config.toml
n_layer = 8
d_model = 128
n_experts = 128
experts_per_token = 2
d_expert = 144
d_shared_expert = 0
activation = "swiglu"
moe_layers = [0, 2, 4, 6]
router_score = "softmax"
normalize_top_k = false
routed_scale = 27.9
balance_loss = 0.0108
balance_bias = false
router_z_loss = 0.001
router_bias = true
n_groups = 8
groups_per_token = 2
init_std_router = 0.0235
lr_router = 0.000659
vocab_size = 4096
norm = "rmsnorm"
norm_eps = 1e-05
tie_embeddings = "early"
optimizer = "soap_variant"
lr = 0.00485
beta1 = 0.95
beta2 = 0.99
grad_clip = 2.0
batch_tokens = [65536, 131072, 196608]
seq_len = 1024
train_tokens = 443400000
steps = 3534
dataset = "wikipedia_en"
Below are experts of layer 4 (counted from 0) of a mixture-of-experts language model. Rows are named router (the router's row for the expert), gate (a neuron's input weights, with its number), up (a neuron's input weights, with its number) and show model dimensions 0-127. Each number is 500 + 50 x the weight over its row's rms, rounded and kept within 0 to 999. Numbers have three digits each.
Before each expert's rows: a language model's description of what the expert responds to. This comes from a sample of Wikipedia text that the model never trained on.

# expert 7
What it handles: Dates and years. Spaces and first digits of years after month names or "in/from", in birth/death dates, e.g. October 29, 1913; in 2011.
router:515562447570444492539519383470528548458519461471497558505492556435380477538539466506498531519552524514574557466523455515543443519464489483513526483462561412498567423461493562544563487523525493500418508431549448504532475529547507500483602518434602471497503509466509550592552483493504443636434451509392611518535456517453475527499470564528496560443521486543539654450562547497433588465445
gate1:455488499467490493500583523499571505537409512558496421448443466369549497397481531472511457477522533497612557529623476489471539548521483515509533436411565431546604425520443450438526460580449461441608485499541493532403497540510418465496507512521489477527539511529520498440419523566549564513571549426485452596540527568428476521440409453508466483535522424490431440524467487459500477546477
up1:555501529548438509424471437483571359597490536536548513507548445483448518496464522471466501492518503400564567544605449480511468506523486495495565578437543406568592512490412540509493449569485577468502565507529511528449502520530538441396624526405491453522451561568591476494423509567550568531548610522567468521464492470458560456509522527497513465548476551530487486488537463505451413443478
gate2:532465516533500545500440458533531571428508558589443451560484552539493508443599506549407530452468553641461541407469514575435477568479404532539419532499539433550475437470571449435463540533519502495437481568518501466484467528508533492477443469572502458517541447447530485535461485529519506375494542484519499528516478496404473449495575459452555428463558416441450571544369550544561455532530
up2:567539485490493551434501529466476501459515562533399585591542473505466499528571424616483485541494526635443493475540505562548531523527453541476489463431539443463483449451510517496507544531490488514494497609555365467525520557491624569534448477459517509545478570515502594599510488552500537438606585520549537532472503504447403442509573479499536457432542567507428552515420551513519468558493
gate3:516447412478491505500500521510468422514547522468545529507472518461396457549554527428433589503590451466557508431447449537408496495513446497496508478602449508473493550487512436437514608499484507449424445429438451473514592447488544503515493443524467486516599499533526508572507503580529511487611532512496407508458451482546544560530441505550434575620563518442531546532506544329536529547505
up3:483531565561539554414564429527495529546480473506453442492515470536612526519527502503532540470462474449451499509562436455584485497438393536510507561421496477465578508546549570612526432414576414497509478482541572503425421504491479477475533550474530538416620415471427396501504504491501521526438566568493503499597524423475484456485502487436574539532495483511464436541420378485467520535465
gate4:535464444569546549474482435452520559511438546442435561564483426501488508517501517561532557522430481521511446513534549435519441532517525567571568518385437489482522515545511523449454531543594494527496498503519535567521423459432515427454452552545532529634483542523494477431479388569442481635525484535464483518541437458508492558433628489484560481532438532398453463434536448519532449518408
up4:399535557471396437505434528496539436479512498551553463425517575477517478560491452513457501438559533438449501502465440499468543503510533429485492575591548513480462579489468462499532463430347476535535562494464400436543480460569452539582545474485397471474558487504516475555519469493538540428554429512432507505393534553495470487528515477486517413477528434593598545464520581399514511526577
gate5:543426503490515575563477548516541553561546513527518518593464570561494516458521557488459538420504549496519572376473540527446460466427459631515468545538438471503486534468591521570589574500533551528473496545500517501499438604439555502457603493541585529535511488519508556410458508446476550514523414599499532353500456573507529513505561477410479556565437449513508555534462452526508510532468
up5:495594538483521482546525523487444536545439395448426491431525437481526532552481526452547406496554505483469507571519462458585629530618451528525548466470467456528422514454443503506578520568478460421513544524508585582522494504476539385535507545499455473470414557546521472383595514494515519532476547358513517456469497504583504572478501448566502479502433503565450436467527428494530539530453
gate6:536576519532494443565410533594540421569471549501535596490440481470530576523461546458578476510458572609449531491382486517552571448496561528561493560438491557491480560485504546496462472515546468592526502496479533463464437541473584477431446502546394442503524530499565541586451451458484444464514476516566458525448520495594407507475511403507501486527595483484583472510466514513463561474622
up6:540476515558521533546448486549476508541447494499489620503382385531547486504517487444504405449484521548402517424479418464555474434537512517523449558520466529440540483519504477449513440503540427513507472497426552439526507574396587469551427507510461465464494495459468538554508432445544464547498488499527503461441481463581452493489499452470560434495557453558550358532537574560388597478601
gate7:494541462448517479457408516482522506509509366502434440508475479398498397442412524496519569599551596494480507556506483512611479567517489528549489593466460558511513608486423501520422530505505503441472465491499578464567546538521444516558404443545569570504486485526478497436475539529464603621455513495494525484607530442523508479462513521496522491523508557593483495434423474414426468464532
up7:530419478458421461490429492598478543416430475426471450445533515475487418423442493480502523554537593535516429562512558521605504566506519472462514589412560529481492456531430527525432577477503542557575543486481533468484605448566489521563436494532536507509486509484452447408447520493456587527472433482562525434593565408529496413481567526395453521538457497570558457504532568475477493498500
gate8:519566593440597448466481563512485498508471470418442514516464485523459501474508540524422486623389504404423479499509461554521483452461537520530493470564446419542470504449517494464529526551338564459527433477556479541431491581403514442526579482485470607460502629564552542496559488500523518427481472542566503524517455563442513609552492486452482528448413437486512490520514537478537501480524
up8:507529557497568438467426583531424459429490466469439543531461497453462526415526515526477525622412529464411505506549544542495485408426522564550528427565474447559483507495583451469522507634342514492594448489562549512455513552490536461509507440525516557474429593507471514446522464470568563429385549522568509469516511455521513580507537504464485529440436422497498533517498522493560488469494
gate9:535577500418542382465506588515478566481533467460499467510499508422562455582439526473545523537659449423463368502518600562478528545496574431464525535515554547522514522543521518479559534600475460562457535478576527463466473500549538543466549475524543393654497550468476424421534496524455473502499512500512537521393506490548475487505474498457464491504455474517497424525522539439532571523576
up9:545522494389478370464505549469514506494567466456530479445459469402647486508411537508564518578610454396497374495591621521476503573482554475441521520504572519527483515545496476491562557516463433529452493472524534513496508532547469558470549511532531468637475551438478455391554485549458504513484471503518573520428457455543469504451457500491481433546442473485528483498516539443488526503579
gate10:502580553524527418548404475543554511506477485492487361519461477456515413461468426455555455567519508486485438513495442516489485443441490540475433465482470582516470452487566524514490502419500482497493442529541459526541485419535673469552532555554458499487535409472510465460414545465429505537510458479428504464566679501570568457523555522526505557488444537522401462483508492526507586546443
up10:494511558513543490581460515372536485528402579466482475514489428509405513437519534479465548535521557591436521545543431462589527498604460526485457530443497407468490462494473454526497478414495421516553545500459478533505438524480570499600428499511597567372532543573520457419485497547539508479497498453502498414584546524529552483435504538498584567505556548593479559490436463573479537520436
gate11:616453537501475444490420542442530485610499632582538498495495460501536524512450409483514426558504600583506553557517543543564537494451441440499468560462489444520531442537542515533507442366496462443472494468518440458497513494582523554471409511496441555531506472422446571460410566517488553488516504484573520565482567493494563547517468476523534454470437455390539485517548466597502537408505
up11:584505541505458493452446491434445468543483560496548582536500518506557451478399499435536358534505531568402471531538486519480477474450457495442518523414488488530543501498458521537476464383502473418453485562585440483520488501547537573474375465523432592412490464410437583485551533534523501479476508440575530555547602496465495488565475401590516541484523480456470561513540423583513465472475
gate12:605417503412534443399560487433520501504542484626444524497465438455463488470413461542531495452508538505422552467433549553490538509435421524452476513545492453553480544512403585447442483481458422511451430495464515520449519427413558520529487543481520420548495463527488456422350490499529505401591485488486527500455472488496496513457493592598551446573542470537442503455429469532472495532531
up12:575462618477543493433503538538504515477488382525439579514440508510411464487458438491519566551496562507435529386545512511511507464497454531493541510494451489466532545545492580440449550427497501495514439500539454501436519399534528514566537570490485450562447488489539398516480494511524523423466546444461473479440473435475378577474484620507468491531534481393457542487471461473455445328456
gate13:423520459519520472523510444535444410482524572527471468572464510526503492518488492511471515488576481521449477458562456440576542549527429476473600559495427439513357520547503488430564537432472441547510446516500470542562599579511611535591434499553519569420485517487578508503516538548452458425511573479531532490519462421514555459386464512534550440480451427499477517518438549590476462445616
up13:525501588547500562574504487370555564509522457497501524542527489515488466493565542451467428458422506474546578606491583543455471486503580539473505466534442585537518388484544445529494509519502524484444504465548665504454466445464453453450505481496540492571419508509539492492431466486521550529573489531465433515492582520485411440664602473519476505506546504539535546502510445401470479565469
gate14:528556525635456484446439512483553485429540539476495595513470485527422490499493462462479575508474509479448423484484430498496541422424635465545484511481607457510552486576511486532519557510542582455456492521494529436490452462517432413594506502497591487423518479484494423443402558512488496388437571542569533448529602475607457510519504518454557525477557486495441485494476544561604460501476
up14:385594470629511482507431536519560487390576490470507519446467529511521506507487485452462555506474521526497444516504486479517521472445620508535487527548571477558568623531513555532588507580497475465479435572482460388532417476516439410557490453568524485409496499492468415425413554502429528463469539523457490511569545531553467476486558534493531567492547544481398465504436536470599486452518
gate15:626560462473606484479359499460473446533478442474444522488541536453543537548524475487577593546477436522465550487558571533472522417462572434460522484506555470380506562509515601490580439462485568549524466503539542510507482409528506556589545513444532450468503494520396483521474492484502450514478408494533460561486525420417576580501548572577467492512539554450531529426513448537518503537441
up15:448524492529488488465390546444487454441465495525634466666490537548436506461529585569484533483457484531512520451633515450433500492470454493559490402504605498528486491584549540459511403440487469514540563558470497487461478484487447531435443478545461482473443492533500504466524536505565534492478533472503527546536576483497523500577542582562560443559554575459490556477596573507509364498454
gate16:478472464447468615581553480448490531537537508563490447517429455560533487555555450574441479470492501534508506501483490405448454489508532432508472538452537499443545450569566471474487489463581418473462459536478449471525538481461398533558617417518608556438500519517539481453394438565587562421485438496544472552440510552490520517490512443538547414545529507477426372575523470479568439448538
up16:566501522506523491448448451609539504478490589404520534478534478494411424602390545602492532554588512475513392472606567393577453507577530531542586478459441462518495566474495540464469431507476524486467465521449569565541440546460471545531505508454487524666488549525487473519547558505513410483536488445471565473500521547513482481513446463528487439494546466548553457514573463542473517455454
gate17:397537449404453475513534509360478420570491483519544501479483500514541483564412499540490514450520463423505512523427503433547535504519551497467437466494591550558492530569426461463452404395498458517528521525520491548572446450472494494532491557455504493558483556509471558589482579451515412524496519499474503417507498624568508527496482483576432445589514447479510543483584454366424436500453
up17:533436581607521495559505511557506501431508509484445445507538488484563498484576504514554503492505543554412462491544468503577488593526471464539565452548458407379427512457480434466521652463531570449412460486424519462483525566536529411516567484505497503524481418512501543555553463507550561430539430464412534548510533493461560452535490590411535550504454551501479445466479459514571532529616
gate18:562501413486434530461519571426541420488425486492495588519479437660520516553522562510450445485480491457443586528484520496557527462498577558433508491532607551564540498552450467493564512391433489536482508539534453505491533494479545566528543425483596516451543516601497416479513463442494517430589473489509460444471426502541474523484420464559542562471403454527489480528539550532366476509483
up18:558486511509633427568479455544487519491579524491591488522496496356477485556476505521516482461434499436492457474517388462428425545552443482507491519516465479428535526483575493444468528629513498491527454461430530543492406558467567396520442533542484474544538510459542546491521480562493480490382450517464552543535523476568509505443569565490497367565563490442481559495475426423562541539459
gate19:433525566518483596478454467503570455487569455591519574601476392420563482428561518464440509533430469519437596512458584559470459535469508549484543492461462446485561578513656457507560402528518511536517520542537509453576457521505479628514471466419524444531590553429539475514471546495429489492527538570506473522549570524506496487467511523518542475563465453521423512558460578535493547526495
up19:486442498510413359555517556407453519509458549495427435446452436488446525501440465584489549561499513554542422505486464468527488486504518420450439488543589530568498478530391522479422559550451538452485499454557523518478626484587520477567519545531515504449496507548479541567500521449465433540436561462489461524461527501455478489484533553484476596456519561547480526393604475435421426594544
gate20:511449537499505589547481506447579562493553493524572387511550513615395551511489568515503556471523468493536479631468514515472570476469468510468523505458596511469501551475388511470483468476541442461538454477455656610441459514478503385497503522520460550532473555444432498475471543535457514479461470515413493424509595462458472560453540476458483476511512441477440526499525563555498562564387
up20:528446601537448571553499500536548541401552517507553443535530475588496483471476539419534540359506438522553475597533537544527581474478552556477467542447552421494417475500423550490471428428553495529586443518415594552446461537548460468519434524533477538459468526396535567510508540490469509549502535477452530458462521551463458469554528479558436496507501454447439522520409595521507499617439
gate21:466409583545500454631431533479408480536490480557471522378449410504599489511488430510427550475516496486374546460466573523449548461527523552526527521478456530436497488499471492461499510340424556530480532400497559525456475514479502519466497482483519496533470437461473527527541478490543411438471483566517512510504540425528607454468429538556502480506538472432488531547535437410627511490462
up21:522539402497489525379527520550574502488446571518521533536481521455460508509482564506545449570472614531558454535499412522489411574429526493371509429452525465592517499571567474447499480585520484511474407523547535420525539487427441490624551474524516516424491535538488401546452543507424481586448444479523534425499396537537499510481521492446494458482469570503452436557492459587487488542503
gate22:461584520459435467570472491494365521535410515477521599534491612527504509516482467518419501476378402498526454521482517545419540611485478515426495449464493374386510477477504567521514554581500445586444551555544472473500534509521563440461522441522414529490457497530557473482473493528450572443601549564491537574533537528470563489513458481490518507506407512554605515525526477511514519538546
up22:456460488437427574455460474476502428529448472539503543489643442507501498445518507526487547550448551708507507485493501501469569511512496523530562455409470483506507515489453528519415390408598504500553534450461566519390512516519493463485537492495488503476544526479528530535557484491492511581418470477519420550509451441559452492566463469550471517629451418469489591538465495574554434507542
gate23:542499462404452475578405574511614498506586504509585503474420397460482405479476483493563440520506558578492464495526503538507487397515563525451500477522536548493509543571510507611489416510567574480444530486441539559458427482462508464621434518506417509542431545487550475505439571523448500479531579510497481521500513500560490516431490437598482495491470535623432451481563541534489424488438
up23:466451511541593556484571423425431555509424489503478453504573474533521564575512485521484507484548494477559530473452495427510467608553481424495542566572481395542532502416485438531522524509396495515473426445534451526468475441476370456411545528539534451475546544515482526535569417426445509530448358465512493458553504448496513518516515562494519458524596432406512515506387471471508532550456
gate24:473582486403465455493592598537441546534551497404508437516400453544475556483531499476487504472515586529401446544520501530477460481514556508490431517490549528542501563456541438520520405488513529588522451457429510549589483510519561585492515543485564564475484517494475523464489622463502515437563536478546469566516534471502591398425423450612404467546554506528467500561549417544496427528484
up24:527469529529525552486478506521493551452494545559470566430443567503584524466537503527482524587495403483540541487446512464487438525495390469495537465617523514543535505490479556456445650503483511443439490522546444426410450473507461446527490424598402492454523467471526488551485493569525546495426525548497587522510557505440412516518596443386602495494478483510538505463440505553515652528494
gate25:537543500503569468453437595347517543480563517524422482478468491426436458598466453541537542438504546531539549449495537497451535558538407609570516419442429614536521487485463512520476518487528497425525548529497405461433413501427482519577445505548500463511485572533523489444493491552488483426475517488530445428451492485444486523387612462471474503436527527527503514393481481553487590516475
up25:383477485584506509535570422608495469494424469461542474528518467541522501402540584408485412568506435479555469537574444466525491439475545446578491535544518457445450456553546475461593485554577511565489481496497620508484597493547467491397540508471522490526471431475523549550483516492514500580479437504432573553531508504556548492582397560529459464574448441447501479564510495462494420459555